Weights of a small mixture-of-experts language model, trained from scratch on English Wikipedia.
Experts: 20 experts in each of 8 layers, 224 GeGLU neurons an expert, 2 picks a token, a softmax router.
Training: a variant of Muon for the experts, 617M tokens, 4298 steps.
Below are experts of layer 4 (counted from 0) of a mixture-of-experts language model. Rows are named router (the router's row for the expert) and show model dimensions 704-767. Each number is 128 + 32 x the weight over its row's rms, rounded and kept within 0 to 255.
After each expert's rows: "comes before" lists some tokens at least twice as common just after its tokens as in all text. This comes from a sample of Wikipedia text that the model never trained on. Tokens count by the router's weight.

# expert 13
router [111 124  95 129  52 113 132 150 120  75 167 146 147 186 147 196 158 141 103 171 122 124 101  74 120 122 154 112 115 168 206 134  88 132 103  79 125 143 166 222 172 132 129  96 134  94  92 139 173 127 107 122 137 191 153 163  91 103 139 123  89 126 111 125]
comes before: ",", ".", " of", " in", " and", " ("

# expert 3
router [176 111 137 163 122 160 116  96 189 136 191 163 190 130  82  80 155 145  83  96 161 149 142 135 113 130 115 121  65 143 142 191 139  99  81 149 178 109 137  94 124  57  75  86 163 115 139 156 113 143 118 115 131 124 139 133  97 150 126 157 148 142  92 144]
comes before: " ", " 0", " 1", "|", " 2", " 3"

# expert 16
router [141 135 163  61  78 164 121 178 124 150 149  76 130 143 126 207 153 102 165 160  59 105 135 185 189  72 187 139 113 121 119 121 137 102  95 107 134 151 104 122 107 175  57 158 159 154 202  93  98 127 156 118  88 113  80 180 127 157 114  79 117  99 110 163]
comes before: " the", " a", " his", " be", " an", " their"

# expert 14
router [154 133 131 185 116 163 136 168 193 157 150 117 210  93 142  91 125 137 130 157 102 154 150 108  94 100  68 134 137 126 154 167 112 113 149 153 148 133 163  70 148 109 116 142 120  91 139 150 104  81 143  67  85 124 120 131 146 104 164 158 151 147 150 101]
comes before: " |", " ", " 1", " 2", " 3", " 0"

# expert 9
router [118 166 141  85 124 161 163 153  53 181  98 106 122 160 135 174 170  91 162 164 122 156 142 106 202  89 142 100 147  83  77 126 170 140 120 117 142 130  58 127 140 202  82 150  82 134  95  92 139  90 136 121 129 130  72 154 150 126 135 160 188 161 172 159]
comes before: " and", " to", " by", " in", " the", " with"

# expert 7
router [160 149 152 120 168 126 156  78 155 104 122 102 195  80  74 113 182 117  98  98 115 103 107 159  59 152  83 132 196  94 151 115 132 107  84 151 136 155 142 127 144 170 207 124 123 107 126 210 119 127 105 142 127  95 156 168 126 117 165 177  74 121 152 113]
comes before: "\n", "-", "|", "==", "The", "==="

# expert 4
router [100 136 134  32 194 182 121 109 152 125 190  97 149  93 112 105 153 122  68 109 115 112 103  75 110 196  72 143 123 152 141 207 111 174 117  97 128 146 191 110  74 145 172  92 174  84 138 182 132 169 175  59 176 146 142 111  83 183  93  97 130 140  68  99]
comes before: " |", " 0", ";", " 1", " —", " 0;"

# expert 0
router [129  98  94 243 184 115 146 116 162 125  93 189 146 147 121  91 162 113 134 104 159 180  50 130 153 153 175 129 130  86 127 124  98 164 120  82 145 109 180 102  91 179 113 127 150 129 162 111 185 106 119  71  73 124  96 142  97 119  99 158 164  82 188  65]
comes before: " |", "th", ";", " m", " years", "/"

# expert 5
router [135 121 163 100 108  64 133 154  71 141  64 143 117 136 131 125  83 136 108 158 116 142 160  53 123  61 174 132 113 149 120  87 142 156 200  77 125  74  60 132  78 153  65 121 113 171 145 123 116 167 145 154 165 131  96  97 154 113 137 105 145 148 136 134]
comes before: " of", ",", ".", " to", " in", " is"

# expert 11
router [ 88 151 114 136  61  98 106 183 130 202 175  90 114  93 203 143 145 129 160 150  86 117 141 182 113  84 102 165  95 130  72 127 107 145 108 131 126 135 112 151 142 148 113 143 131 130 141  85 141 120 156 145 104  64 119 191  94 154 129 152 140 110 111 141]
comes before: " the", " a", " his", " an", " New", " which"

# expert 12
router [126 137 135 117 157  74 142  78 152 102 139 151 189 125  70 154  79  69  73 125  96 142  98 113 113 175 108 105 143 103 165  94 103 113 132  78 163 170 142 115 159  88 145 126 116 151 126 111 131 163 102 187 180 122 166  84 124 197 128 139 145 165 135 157]
comes before: ":", "\n", " by", ")", " information", " /"

# expert 19
router [ 95 139 157 146 109 114 154 123  73 140  38 161 121 154 172 138 105 125 232 130 114 132 155 124 158 162  93  97 120 104  79 171 112 146 123 159 121 122 123 125  77 150 120 108  91 178 104 180 188  81 170 149 119 121 129 118 167 142 171 188 167 110  83 179]
comes before: " a", " in", " to", " as", " by", " an"